Experts of a small language model: 16 experts in each of 13 layers.
Below are experts of layer 11 (counted from 0) of a mixture-of-experts language model. Rows are named router (the router's row for the expert), gate (a neuron's input weights, with its number), up (a neuron's input weights, with its number), down (a neuron's output weights, with its number) and show model dimensions 192-255. Each number is 128 + 24 x the weight over its row's rms, rounded and kept within 0 to 255.
After each expert's rows: "mostly gets" lists some tokens that are sent to it at least half of the time. This comes from a sample of Wikipedia text that the model never trained on.

# expert 1
router [111 152 121 133 129  98 130 128  94 109 128 126 121 115 133 179 144 127 124 152 114  96 137 150 132 123 117 144 120 130 135 133 153 107 152 106  75 155 126 125  90 137 102 109 106 143  90 144 127 115 153 172 160 132 150 162 138  92 119 130 145 134 128 157]
gate0 [128 148 134 146 118 134 138 145 110 137 157  98 107 130 103 152 150 127 127 111 115 129  92 111 138 108 104 141  88 123 159 119 127  58 137 103 118 122  96 107  78  88 121 141  97  80 127 131 147 131 141 127 122 160 127 131 137 121 108 113 119  96 125 111]
up0 [111 132 165 152 133 179 191 112 159 116 107 148 129 115 162  84 118 101 122 145 140 144 107 149 124 127 130 125 156 107 136 149 163 151 149 141 125 134 117 133 135 154  89 126 137 139  97 130 109 165 111 114 162 117  88 139 132 124 107 143 154 119 141 143]
down0 [124 147 118 149 167 133 137 100 146 110 142 101 157 110 119 105 155 141 116 117 125  86 119 155 164  81 151 152 115 104 127 187 122 129 158 110 132 130 184 168 147 128 128  96 135  88  89 108 121 126 149 145 145 145 151 167 118 154 154 140 123 153 126 127]
gate1 [166 125 151 151 160  77 116 104 100 156 108 123 159 139 132 160 157 132 107 152 167  98 103 147 131 180 122 155 167 102 120 155 110 150 140 116 105  88  91 118 134  86 101 133  94 138 155 153 138 117 111  47 170 124 145 117 151  64 155 131 144 150  99 130]
up1 [122 114 127  98 123 154  94 112 140 135 140 109 119 140 116 119 109 142 113 117  94 172 138  92 110  89 166  90 113 145 120 108 186 149 121  67 136 178 134 132 113 145 144 131 123 129 102 138 119 150 164 116 104 115 122 145  63 122 109 132 133 128 184 122]
down1 [125  83 137 126 132 140 112 150 120 139  76 143  54 141 123  96 153  68 122 117 149 145 108 103 133 115 116 137 133 132 147  90 119 134 144 118 163 151  75 138 165 118 141 134 127 168 118 107 108 103 135 152 106 152 128 165 131 127 135 152  90 120 130  94]
mostly gets: " Jewish", " census", " Ottoman", " rural", " Arab", " settlement"

# expert 6
router [131 118 153 110 110  96 142 146 156 109 148 151 133 151 145 124  70 128  85 116 103 128 113 111 107 166 144 152 122 169 106 126 144  87 106 134 133 109 147 129 107 178 117 141 103 120  97 158 102 122 110 133 157 153 124 119 117 136 111 117 108 152 107 149]
gate0 [154 113 163 132 198 146 130 124 140 150 126 129 131 133 154 113 113 118 114 126 138 104 129 125 119 135 140 148  91 149 109 165 118 102 141 122 137 131 109 127 160 110 104 158 177 139 125  80 120 102 156 139 139 111 171 129 124 128 105 150 159 116 104 131]
up0 [140 135 132 160 163 109 136 118 177 141 111 141 120 155 122 116 174 151 163 116 107 116 147  93 141 124 136 115  86 111 101 131 147 104 126  81  61 116 143 143 152 122 136 148 119 105 148 140 174 126 131  87 144 103 127 140 105 122  92 132 128 166 175 110]
down0 [ 93 118 145 149 143  92 113 139  79 141  94 140 116 143 139 146 115 130  84 100 167 127 143 129 129 150 145  99 115  99 124 132 137 146  89 135  97 159 147 141  99 177 123 143  99 143 116 143 139 128 100 114 152  88 123 116 113 129 125 163 114 148 139  82]
gate1 [150 110 135 151 119 142 111 148  98 141 130 175 116 129 141 148 120 234 112 119  94 155 108 157 100 124 148  77 160 110 138 163  78 117 129  92 106  87 107 117 150 120 143 129 126 110 129  62 150 107 104 150 134 147 120 136 173 130 118 169 148 185 135 139]
up1 [150 130 147 147 131 110  89 118 140 171 138 117 132 113 163  95 126 125 122 138 130 135 105 130 130 122 150 115  97 139  92 137 112 165 103 116 168 125 124 140  99  93 140  74 137 136 159 131 160 147 153  92 161 154 105 105 133 127 137 191 177  89 121  93]
down1 [ 94 131 123 126 114 159  94 157 158 157 101 116  92 173 142 119 127 119 152  88 118 112 142 122 102 103 121 109  99 148 135 146 129 220 142 131 173 129 142 131  90 142 130 121 111 137 112 107 113  97 126 111 159 112 118 142 125 143 150 161 116 114 160  55]
mostly gets: ").", "==", " ==", "\".", "ing.", "es."

# expert 11
router [129 139 109 132 135 134 118 150 157  87 111 129  99 176 129 150 116 144  98 152 124 124 143 131 145 128 102 155 118 133 112 139 149 116 148 129 122 111 138 112  81 172  98  82  86 114 105 130 105 108 117 140 152 108  88 180 115 102 136 169 125  76 144 152]
gate7 [157 128 110 137 148 174 100 148 166 162 124 105 131 166 131 107 158 128 138 101 120 116 135 129 158 123 163 130 110 141 148 202 136 180 107 137 124 127 116 106 129 143 172  80 102 111 126 120 166 144 150 138 115  99 105 135 129  89 134 133  68 134 100 134]
up7 [166 120 102 149 157 140 114 119 101 141 132 127 146  97 176 124 109 127 137 125 132  69 126 145 117 135 130  86 118 106 139  93 134  90 122 105 139 102 167 147 136 122 123  89 138 128 129 121 177 106 113 158 135 137 138 108 107 124 146 130 119 134 127 133]
down7 [132  85 144 120 143 121  99 138 105 104 128 138 149 123 123 127 137 120 153  75 131 136 108 102 114 115 137 147 127 134 123 121 113  85 120  95 102 149  52 124 125 168 123 157 118 113 141 154 134 124 122 103 134 129  94 102 120 106  49 129  36 113 105 210]
gate8 [141 110 147 122 147 132  81 115 135 130 138  81 164 139 117 105 129 150 150 138  85  94 134  90 101  87  51 137 115 159 138 142  73 151 140 163 157  71 142 135 113 136  93  81  72 122 112 101 121 160 123  82 171 151 125 160 140 130 113 149 128 101 134 145]
up8 [195 191 118 168 128 155 141 118 129 136 134 123 150 135 148 125 140 124 139 111  93 102 103 122 132 157  99 133 124 155 131 120 121 135 146 152 130 169  69 146 144 168 117 131 141 134 139 119 106 169 129 103 101 143 161 129 143 119 168 114 142 102 135 166]
down8 [149 118 121 164 112 139  88 148 106 135 107 122 152 148 137 111 148 145 112 143 143 129  95 130 167 134 126 118  70  86 117 119 127 165 104 181 145 138 132 147 108 151 127 115 143 110 159 136  77  65 145 165  93 111 100 113 111 179 106 141 151 120 120 116]
mostly gets: " on ", "On ", " On ", "| ", " – ", "\" | "

# expert 9
router [119 131 130 111 120 121 170 163 115 140 145 153 135 141 165 150 122 165 121 127 182 133 138 109 169 128 134 131 129 134 138 126 145  94 159 150 105 131 110 124 114 150 105 100 117 109 125 138 121 108  73 141 128 145  92 135 120  83 135 113 120  69 157 139]
gate0 [136 133 165 106 140 135 143 170 132 133 130 170 129  94 163 152 154 121 107 110 144  91 149 102  95 124 106 131 130 111 133 156 141 164 155 113 112 124 106 127 110 156 135 184 150 101 102 109 100  95  80 125  96 153 157 119  93 134 138 137 109  98  80 138]
up0 [103  99 107 151 127 118 151 105  92 130 121 131 111  98 144 168 141 124 142 131 119  75 167 131 147 123 140 141 112  68 124 132 127 131 120 126 143 139  92 128 126 128  94 111 169  97 106  94 171 122 141 140 125 120  76 164  92 141 138  98 137  75 120 134]
down0 [167 103 110  91 130 162  93 142 108  92  99 176 146 148 130 152 125  44  98 106 124 160 134 103 144 138 136 140 102 141 117 145 138 130 149 114 118 107 170 112 104 144 165 119 153 144 131 115  77 156 102 135 167 126  99  88 131 104 102  93 147 151 143 101]
gate1 [129 116 107 113 126 141 150 113  92 136 130 118 119 129 176 119 110  90 157 105 131 157 128 154 154 161 138 129 149 135 142 102 115  95 115 145 119 146 142 114 127 119 136 102  89  82 149 116 174 156 151 106 108 132 162 142  73 112 121 118  89 124 138 147]
up1 [148 127 110 163 117 137 148 102 116 155  91  88 139 126  90 130 168 135 140 169 133 128 117 101 106 144  77 108 137 118 119 179 125 146 174 100 115 141  87 122 134 118 151 110 159 151 117 131 120 125 160  90 143 153 135 165 151 137 106 127 135 133 122 139]
down1 [169 148 137 110 127 183 163 139 107 164 119 129 120  81 102 157 142  79 114 103  93 103 111 148 166 152 131 141  97 101 137  99 139  88 101 134 153 128 120 143 159 133 168 101 132  88 101 112 104  85 115 167 143  76 111 142 146 125 116  58 134 141 127 120]
mostly gets: " st", " sc", "-b", ", p", " sh", " to f"

# expert 15
router [158 103 148 128  68 116 138 153 150 105 142 108 116 125  99 136 124 137  95 131 141 131 130 135 104 175  84 132 106 170 191 140 138 139 127 166 112 139 183 119  96 151 102 105 101 131 114 105 136  84 113 171 125 150 108 168 149 150 153 147 149 132 137 165]
gate7 [ 91 123 126 141 144  76 122 116 129 154 131 126 161 107 117 150 128 130  97 114 130 149 143 123 116 132 126 108 133 113 170 149 105  89 117 149  98 137 139 129 127 111 149 118 124 116 122 138 151 160 129 121 171 139 119 120 156 147 138 116 131 159 115 140]
up7 [151 146 149 112 113 143 147 109 144 140 139 144 130 115 136 157 112 119 119 138 158 124 124 128 125 158 106 157  81 101 158 121 132 140 111 163 109 138 128 122 152 133  94 119 122 130  97 144 124 100 140 101 103  85 140 131 162 132  94 159 106  90 123 116]
down7 [129 160 125 122 126 167  98 120 124 157  68 124 141 146 113 144 120 123 150 140 151 120 126 139 129 121 134 147 119 117 111  91 117  95 110 172 152 128  69 141 120 123 107 171 122 108 144 161 126 140 147 147  98 105 107 113 132 143  92 111 111 175 157  92]
gate8 [115 103 124 119 170  84 133 150 130 113 114 110 116 130 116 155 128 115 104 118 105 130  97 102  83 141 127 122 152 177 117 111 180  76 144 153  98 121 152 118 128 124 111 134 163 150 156 134 110 158 126 138 139 137 107 176  97 119 115 157 105 139  77 134]
up8 [119 157 138 119 160 145  82 128 126 126 133 140 117 133 140 139 113 112 144 135  67 152 115 118 113 125 173 117 142 139  82 116 177  95 110 105 106 151 137 191 118 154  96 142 141 144 154 104 138 108 167 183 111 112 117 140  81 140 139 121  74 165  88 149]
down8 [146  85 111 103 158 136 135 126 128 155  90  65 129 154  89 110 129 110 159 100 157 140 122 106 147 151 165 173 106 183 131 108 150  90 103 108 148 148 123 143 111 138  73 111 129 125 123 158  74  95 166  80 141  83 135  69 129 134 115 163 131 151 133 106]
mostly gets: "′", "% | ", " | −", " / ", " / (", "″N "

# expert 13
router [132 114 165  67 116 117 118 132 104 137 160 153 160 139 126 140 108 148 153 114 122 121 147 121 148 173  74 177  93 169 104 139 189 101 146 128 117  86 155 111  72 127 113  89 121 145 129 135 150 159  95 158 133 150 142 182 118 145 111 121 138 122 106 133]
gate0 [114 129 107 117 120 117  89 144  93 127  99 115 124 107 137 151 137 135 198 139 132 157 127 132  68 125  83 126 111 117 104 171 126 103  55 177 106  92 104  99 101 137 106 116 113 158 117  96 132 150 127 111 147  99 115 139 158 112 152 140 129 167 103 147]
up0 [171  92 171 115  96 137 130 143 139  92 148 134 118 143 122 129 104 153  64 124 120  75 106 131 116 140 133 125 151 153 134 122 113 150 134 118 144 155 155 127 138 123 130 134 158 114 101 138 129 137 121 179 122  93 144 142  84 136  93 149 137  96 137 152]
down0 [ 79 135 160 153 130 148 122 120 118 172 135 161 117 127 126 136 144  87 124 130 126 167 140 105 141 136 140 159 129 141 117 147 135 131 173 105 163 106 142  98 140 137 133 154 121 112 134 134 188  97 121 124 153 126 120  84 126 120 151 145 144 127 154 155]
gate1 [106 137 133 101 127 149 102  94 107 129 138 193 118 130 131 109 115 114 107 143 157  98 140 150  93  93 123 135 158 116 125 146 123 137 131 176 109 169 136 103 118 114 123 156 128 116 107 118 172 134 105 162 154 135 119 108 118  91  69 117 133 149 142 132]
up1 [144 105 175 158 125  95  99 114 159  78 100 111 108 134 177 114 155  95 130 134 155 116 120 175 127 128 122 104 103 111 163  89 171  97 114 153 142 130 109 130 138 111 136 137 144 128 108  81  91 138 151 151 122 132  87 150  88 102 147 150 124 131 124 111]
down1 [153 149 127 140 134 148 111 127 143 167 159 166 120 121 133 103 144 113 117  92 139 125 112 106 140 148 131 139 142 119 157 108 139 139 117  36 148  95 164 146 169 109 110 116 116 138 180 154 102 154 127 100 144 139 122 105 120 148 136 123 153 137 134 123]
mostly gets: "The", " on the", " at the", " | The", " as the", " from the"

# expert 10
router [145 104 108 103 101 115 120 123 100 157 100 167 131 194 103 169 123 144 108 164 138 131 144 111 136 201 148 135 138 132 164 158 148 108 158  96 162 128 140 152  65 123 126 121 129 115 125 106 118 114 156 141 144 168 144 152 130 158 139 124  93 158 113 148]
gate7 [150 137 114 163 148 157 147  62  97 115 151 129 135 182 155 136 162 127 113 177 117 132 135 192 132  98 140 162 170 139 122 118 144 138 104 151 149 135 126 111 131  93  99 103 111 109 172 129 140 122 156 149 107  72 131 136 138 159 147  77 103 119 127 152]
up7 [111 129 148  87 119 107 111 190 164 166 102 124 143  98 150 117 152 149 173 121 143 117 139 134  91 186  98 127 121  94 124 125 125 159  62 126 136 134 159 116 105 138 140 149 142 115 101  81 157 150  84 136  93 151 161 122 170  93 132 141 122 147 143 116]
down7 [105  93 139 125 123 119 181 147 111 181 143 140 112 113 125  91 112 129  96 155 119 126 113 116 119 120 179 125 132 153 144 112 145 166 106  95 137 111 149 136 100 123 120 157 113 132 102 134 130 144  86 110 141 105 160 130  87 117 116  76 125 136 154 183]
gate8 [139 126 192 136 123 153 146 111 127  94  86 137  94 109 137 111 114 136 121 155 108 147 113 110 148 119 120 147 143  98 146 116 157 138 128 147 144 155 142 136 118 127 123 155 130 140 142 130 129 140 161 148 144 120  84 112 153 171 153 141  80 128 113 151]
up8 [ 57 179 160 127 114 139 135  82 114 147 114 138 100 116 121 119 129 114 111 133 105 123 152 121 146  95 143  97 136 127 141 134 174 133 165 139 179 128 176 124 130 147 122 134 141 146 107  94 169 137 118 155 144 149 126 112 114 147 163 128 125 157 114 158]
down8 [ 82  97 125 155 117 118 140 157 103 123 131  79 113 135 104 143 118 101 112 106 127 108 140 142 167 124 147  95 142 148 105  63 138 117 114  96 143 150 142 119 128 117 132 132  92 143 116 134 109 111 130 146 122  99 129 105 134 155 120 108 141  64 129 160]
mostly gets: "| Party", "- Coordinates: ", "- •", "|  | Republican", "| Total votes", "- Country:"

# expert 3
router [117 149 135  88 134 133 117 126 122 149 148 171 150 124 135 151  90 142 135  88 103  78 154 135 120 140  78 103 160 112 148 140 163 145 145 159 133 117 136 141 129 140 126 100 121 131 153 132 149  96 139 109 174 145 127 118  71 112 136 147 158  81 129 147]
gate0 [133  86 126 154 139 102 143 121 107 127 125 126 153 126 157 163 100 123 106 149 131 137 102 107 127 153 125 143 126  87 151 140 120 164 118 109 130  95 114 147 122 115  54 114 128  86 143 150 179 146 160  88 100  86 164  94 106  89 104 146  77  90 105 134]
up0 [131 148 140 132 128 114 149 136 104 148 122 137 152 139 149 161 125 158 104 162 137 128 146 160 111 182 128 159 108 140 172 166 160 158 117 113 101 131 103 118 126 108 131 158 145 104  62 171 144 136 157 101 138  75  67  98 115  74 120  69  95 128 146  85]
down0 [131  82 105 146 125 108 140 131 126 128 137 137 100 100 109 127 127 115 128 127 177 156 126 122  72 113 113 171 161 113 147 110  92 143 116 131 126 131 116 141 118 110 139 171 126  84 114 121 135 127 134 129 111 154 123 111 138 119 127 137 158 140 146 149]
gate1 [124 182 105 139 154 159 172 121 131 166 113 140 110 118 135  81 147 152 151 119  97 129  89 131 102 165 134 139  74 110 120 109 104 113 143 141 105 175 127 159 101 179 145 153 130  75 107 117 135  90  87 126 107 154 110 106 115 129 108 129 144 164 108 163]
up1 [151 132 117 155 145  75  56 156  96 158 112 132 131 143 150 126  93 132 120 163 153 155 117  95 129 126 116 116 163 132 169  92 113 132 115 124 130 122 140 124 125 124 118 146 112 122 133 142 107 157 101 120 138 114  77 112 142 129 131 157 143 119 116 103]
down1 [137 137 131 174 121  84 144 180 160 134 150 126 138 190 159 127 107 233 131 135 122 127 141 170 163  89 106 159 149  98 158 158 121 119 114 141 100 145  99 109 111  90 112 130 159 149 155  91 125 129 115 126 108 133 102 102 130 115 118 104 114 120 134  85]
mostly gets: "í", "á", "ó", "ú", "ł", "ñ"

# expert 8
router [105 112 140 116 143  77 110 141 114  98 171 149  90 151 136 134 138 138 147 122 136 126 126 143 176 143 141 126  98 147 130 113 132 110 218 128 111 122 120 108 114 156 103 119 153 137 108 167 137 118  98 141 194 137 154 131 142  92  99 134 155 130 116 151]
gate0 [137 133 130 107 145 153 118 148 162 148 116 125 118 118  99  58 160 113 103 167 152 129 111 144 152  97 108 103  94 129 134 166 124 128 127 142 157 130 124 139 145 141 122 176  80 144 123 117 124 141 179 140 112 129  96 128  88 126 133 165 121 110 136 121]
up0 [148  84 114 138 146 101 165 128 171 177 123 122 177 134 123  84 155 134  97 136 135  83 141 114 165  87 154 131 111 130 146 131 143 101 115 151 194 152 113 118  78 100 126 163 119  98 112  94  83 124 166 109 151 138 104 132 125 111 172 130 135 120 148 111]
down0 [123 132 153  77 135 132 166 175 137  67 125 118 161 142 144 132 128 130 127 118 145 146 102 146 137 133  58 134 143 124 148 148 121 135 166 148 139 155 132 130 132 112 159 129 144 141 132 159 102 106 121 160 143 132 141 101  66 121 162 105 105  98 121  96]
gate1 [134  84 136 156 128 110 107 120 162  93 136  98  99 122 146 161 116 121 182 156 107 133 109 115 122 142 172 160 131 124 136 137 141  91 113 129 119 129  93 126 123  92 131 136 121 117 119 154 130  82  94 101 191 147 113  90 117 132 158 139 145 100 136 131]
up1 [154  86 109 118 115 131 133 130 147 114 159 142 137 126 103 134 108 110 116 162 140 118 104 143 140 100 133 124 153 140 140 128 142 181 120 153 163 125 125  99 152 126 104  99 138 103 119 129 102  92 110  79 130 163 118 108  67 152 109 123 107  77 116 120]
down1 [108 177 109 150 149 114 130 125 102 123 134 127 165  78 143 114 148 118 112 111 171 155 154 161 122 122 130 138  66 103 162 153 143 173 106 155  98 140 128 151 128 159 147 101 121 160  78 203 129 155  95 151 132 118 159 116 112 129 136  96  85 146 162 113]
mostly gets: " daughter", " Army", " son", " army", " married", " prison"

# expert 5
router [126 150 145 106 150 128 140 130 121 159 154 128 121 140 191 179  77 144 124 128 146  99 138 158 171 152 106  96 141 123 162 160 141 126 169 172 141  79 118 136 128 138 130  88 136 123 113 134 150 114 101 130 158 164 142 177 165  87 156 149 108  87 125 145]
gate0 [140  95 140 116  99 158 156 154 132 114 151 135 168 138 107 129 129 144 131 121 126 143  93 134 135 126 172 117 143  88 131  99 146 105 165  95 152 132 103 124 125  90  96 183 149 108 156 147 134 132 119 121 126 112 153 147 126 173 103 151 153 117  95 139]
up0 [153 140  74 128 127 140 138 125 105  91 126 134  98 133 212 113 145 129  79 137  95 106 148  95 123 108 120 154 185 142 116 151 113 171 114 113 126 114 161 132 130 158 137 109 101 140 121 122 119 150 176 125 115 135 113 112 133 156 110 108 113 133 132  88]
down0 [132 132 134 125 142 130 127 121 138 135 132 114 113 101 123 133 156  91 113 160 119 109 152  93 112 104 103 141 107 169 177 150 117 113 111 145 169 187 129  96 118 190 202 149 122 165 114 121 126 119 110 129 152 105 115 125  93 166 134 121 126 119 138 188]
gate1 [141 152 135 162 115 126 147 114 146 133 147 128 115 134  84 137 160 124  84 131  90 121 157 144 125 144 153  90 138 117  85 146 150 124 176 139 109 174 142 151 108 182 136  82 123 121 127  89 120 128 127 120 112 161 142  88 127 113 135 145 103 145  98 156]
up1 [150 151 137 120 107 123  81 127 127 123 104 144 133 135 102 133 161 138 155  86 132 166  91 128 127 159 160 143 158 145  80  90 140 142 125 159  76 121 149 145 136  69 115 131 146  97 152 144 122 159 101 172 123 114 184 103 112 134  92 123 144 141 115 137]
down1 [127 152 106 104 124 120 109 118 109 146 131 107 179 136 102 150 113  97 112  96  68 103 110  97 179 135 157 110  92 172 127 135 157 129 118 139 125 134 102 138 127 137 150 113 112 149 134 117 127 143 133  91 137 133 125 131 111 134 138 149 127 168 126  54]
mostly gets: " Robert", " James", " William", " David", " Smith", " Richard"

# expert 12
router [122  98 147 130  99 101 165  97  94 120 186 100 125 132 141 180  89 136 129  85 141  96 140 111 121 109  92 138  67 136 136 153 109 119 107  82 126 137 121  80  81 150 105  89 103 162  83 156 142 106 128 123 132 125 144 124 140 117 105  96 138 111 107 143]
gate0 [139 137 142 140 162 153 128 120 130 135 139 110  95  87 114 113 129 131 120 117 161 138  99 136 132  95  93 142 115 163 121  96 148 129 122 138 143 148  89 147 112 154 132 120 101 131 127 125  95 118 149 121 116  81 139 125 135 110 130 121 139 133 178 133]
up0 [147 116 167 134 166 115 127 155 117 124 127 136 163 119  92  96 102 115  94 157 155 129 117 116 146 124 123 117 158 145 112 132 111 146 181 101 191 106 163 114 153 108 170  90 164  97 125 116 133 146 134 144 142 120 120 128 137 109 153 143 149 155 128 160]
down0 [147 114 133 118 138 123 113 149 100 140 142 111 107 132 106 113 165 113 104 123 146 118 148  86 151 130 147 103 112 104 121 139 116  93 124 146 143 135 104 179 110  94 133  96 113 157 130 112 149 100 126 109 158 153 140 124 141 111 144 156 154 118  81 127]
gate1 [181 170 125 136 194 161 112 122 100 145 127  93 118 115 151 109 138 120 104 122 101 120 141 158 166 148 162 141 122 120 147 137 147 120 172 124 150 149 106 169  95 143  96 116  79 136 161 138 161 122 106 102 141 127 117 140 148 144 161 155 119 107 140 124]
up1 [124 171 133 148 161 121 112 115 111 157 136  98 122  94 110 118 149 143 123 147 158 117 164 154 171 153 154 117 135 135 139 118 141 134 174 138 111 174 132 136 124 165 119 133  96 134 169 121 168 150 138 123 166 134 114 129 115 135 126 141 135  92 121 123]
down1 [116 112 128 141 146 122 139 143 179 132 107 123 149 105 175 150 131  85 135 126 118 137 173 125 132  94 144 156 134 108 112 150 105 148 156 102 120 139 128 104 135 112 133 146 101 128 124 120 131 172 136 172 154  71 130  99 145 135 113 108 161  96 149 123]
mostly gets: " a", " is a", " of a", ", a", " has", " with a"

# expert 14
router [149  97 111 131 124 115 122 159  96 127 174 122 171 158 129 127 121 148  81 130 140 156 134 158 141 137 141 142 112 178 110 113 155  70 139 139  93  95 166 110 163 137 143 122 139 132  77 147 148 121  90 143 140 155 102 150 115 107 100 119 117 141 136 150]
gate0 [ 93 143 115 133 134 136 131 126 132 125  46 137 136 164  78 156 135 116 118 145  96 145 121 102 169 113 141 146 119 154 102 145 172 100 153 112 135 110 114 116 125 119 125 124 135 127 113 148 124 142 134 156 147 164  90 143 127 116 116 136 106 124 106 149]
up0 [157 156 120 134 114 127 154 121 141 115 153 154 128 116 126 112 149 149 151 106 137  83 101 175 131 119 114  89 120 112 124 137  77 117 131 169 128 132  86 144  97  84 150 124 134 161 128 112 110 129 111 141 133  89 125 123 136 137  89  92 161 122 110 154]
down0 [117 182 132 152 131 145 148 127 148 144 115 118 107 140 162 117 133 112 108 153  95  69 118 141  93 124  96 111 133 110 128  99 112 123 139  95 122 121 155 114 147 134 172 113  90 148  95 136 186 118 132 133 156 136  97 115 149 147 138 137 173 142  93 102]
gate1 [178 128  96  94 131 132 146 132 125 123 164 117 140 101 101 121 110 163 100 126 131 136  70  85 157 147 108 142 109 104  87 155 114 140  80  86 124 117 174 146 156 146 118 148 111 130 148 101 143 123 126 141  98 147 102 119 130 127 122 113 146 139  93 162]
up1 [155 122 115 208 164 130 117 170 116 139 132 144 138 123 135 121  76 123  95 152 111 132 124 147 117 106  70 127 102 140 159 105 153 125 112 100 117 120  92 155 166 127 153 143 129 144 137 124 168 113 161 129 121 173 138  56 154 127 129 176 123 118 126 155]
down1 [ 96 109 109 136 144 126 158 117  66 149 141 165 119 132  58  96 111 153 101 164 125 104 135 123 123 150  98 112  84 142 174 105 124 125 122 147 120 123 144 183 110 140 143 113 103 117 147 126 104 118 161 127 107 120  95 178 155 121  95 155 140 108 133  67]
mostly gets: "andidate | Votes |", "| Party", "|---|---|---|---|---|---|", "| No.", " % |", "|---|---|---|"

# expert 2
router [ 41 105 115 125 128 113 143 181  95 139 114 141 143 140 152 122  99 147 125 157 136 138 151 108 134 128 138 127 130 135 135 168 121 107 120 153 107 171 163 126 147 131  79 140 124 161 131 107 142 104 139 122 138 186  91 137 103 120 125 120 135 121  93 158]
gate0 [120  94 121 138 138 127 121 146 150 136 151  88 134 103 147 147  98 143 194 163 131 137 131 120 121 142 157  95  99 153 196  88 126 142  95 125 130 140 213 102 140 159 135 117  85 120 152 147 142 115 132 126 168 102 111 123 113  83 139  92 148 129  87 143]
up0 [120 101 138 148 177  94 105 166 126  86 144 117 131 123 139 163 108 140 165 141 118 121  99 112 127 136 147 136 143 152 141 118  94 142 130 108 180 147 135 126 105 146  98 117 129  79  93 148 139 136 147  79 105 133 123 146 114 113 148 126 116 147 133 156]
down0 [150 168 108 111 132 155 122 146 152 117 171 148 171 131 106 136 116  68 108  88 137 164  95 139 113 105 173 148 121 149 110 155 123 113 103 175 151 143 141 113 147 128 107  98 113 151  97 161 108 137 120 113 119 132  99 147 138  92 164 134 110 122 135 150]
gate1 [142 118  75 124 118 131 142 135 130 129 137 102 138 142 157 126 114 141 125 111 119 127 125 135 159 162 121 131 134 131 103 122 146 121 105 118 142 121 115 126 132 114 116 163 113 120 122 129 151  86 113 142 108 135 107 114 151 121  98 119 121 186 142 130]
up1 [130 139 106 155 144 138 101  90 155 103 141 112 139 124 126 134 133  99 124 122 125 154 151  74 158 161 141  88 105 135 117 112 137 146 121 137 145 114 154 176  92 155 133 103 127  74 182 172 118 129 123  94  95 150 160 117 143  84 159 144 106 156  94 122]
down1 [120  98 182 106 145 128 176 152 121 174 183 105 113 116 129  99 132 136 112 110 117  87 116 132 144 114 140  53 157 152 106 112 145 110 170 149 116  48 153 154 112 128 134 115  85 109 122 136 120 155 117 141 130 136 113  79 133 109 102 158 156 132  95 126]
mostly gets: "\\", "E", " | W", "R", " JP", " \\"

# expert 4
router [111 101 142 138  99 119 149 148  96 126 163 135 134 156 147 173 116 152 104 107 124 115 123 100 104 148 114 156  87 147 165 141 140 131 125 111 131 107 151 125 128 173 110  87 126 118 132 140 124 123 102 162 131 158 135 153 114 121 126 140 157 125 105 145]
gate0 [164 145 124 125 122 107 118 110 156 132 138 181 135 119 133 132 161 116 128 173 139 145 138 127  57 131  88 171 111  99 169 142 133 119  91  80 112 146 113 130 126  93 132 126 139 106 166 115 131 130 126 162 140 147  93 123 156 127 164 138 132 108 117 114]
up0 [143  97 139 123 141  72 169 106 107 180 152 189  93 102 125 137 182 102 111 100 162 143 115 115  92 123  85 145 115  67 133 114 108 107 125  99 146 150  78 124 136 171 162  91 159 153 141 122 119 152 143 138 132 119  81 143 126 134 151 168 175 111 135 155]
down0 [153 158 148 121 190 145 144 145  72 126 128 138 137 120  85 151 151 128 161 117 104 120 154 164 119  95 109 179 109 127 131  88 158 111 163 104  92  89  96 135 117 108 113 105 148 128 158 115 138  99 147 135 115 135 163 140 146 116 130 137 111 188 123   0]
gate1 [130 148 134 103  99 136 121 131 132 161 168 167 152 167 131 113 167 102 146 151 155 112 154 161  72 130 140 126 147 101 151 126 149 117 140 138 164  89 143 105 161 143 110 134 114 104 115 147 113 165 140 141 131 168 121 148 176  94 150 137 135 148 119 126]
up1 [ 99 113 129 151 112  99 140 118 108 117 129 100 148  61 132 151  70 143 142  89 137 101  80  89 139 117 123 130 130 131 134 151 109 126  92 108 126 176 137 139 162 144 122 103  96 143 124 137 108  71 109  87  96 126 141 114 101 164  93 140 158 104 135 121]
down1 [146  71 130 110 127  84 129 125 162 126 115 108 144 124 116 158  97 151 126 143 122 148  97 122 107  94 157 152 101 154 167  96 144 152 114 116  72 114 135 139 171 128 115  86 116 177 123 159 121 136 139 155 121 102 163 158 144 126 141 166 120 100 126 179]
mostly gets: ", which", " work", " worked", " works", " is located", " event"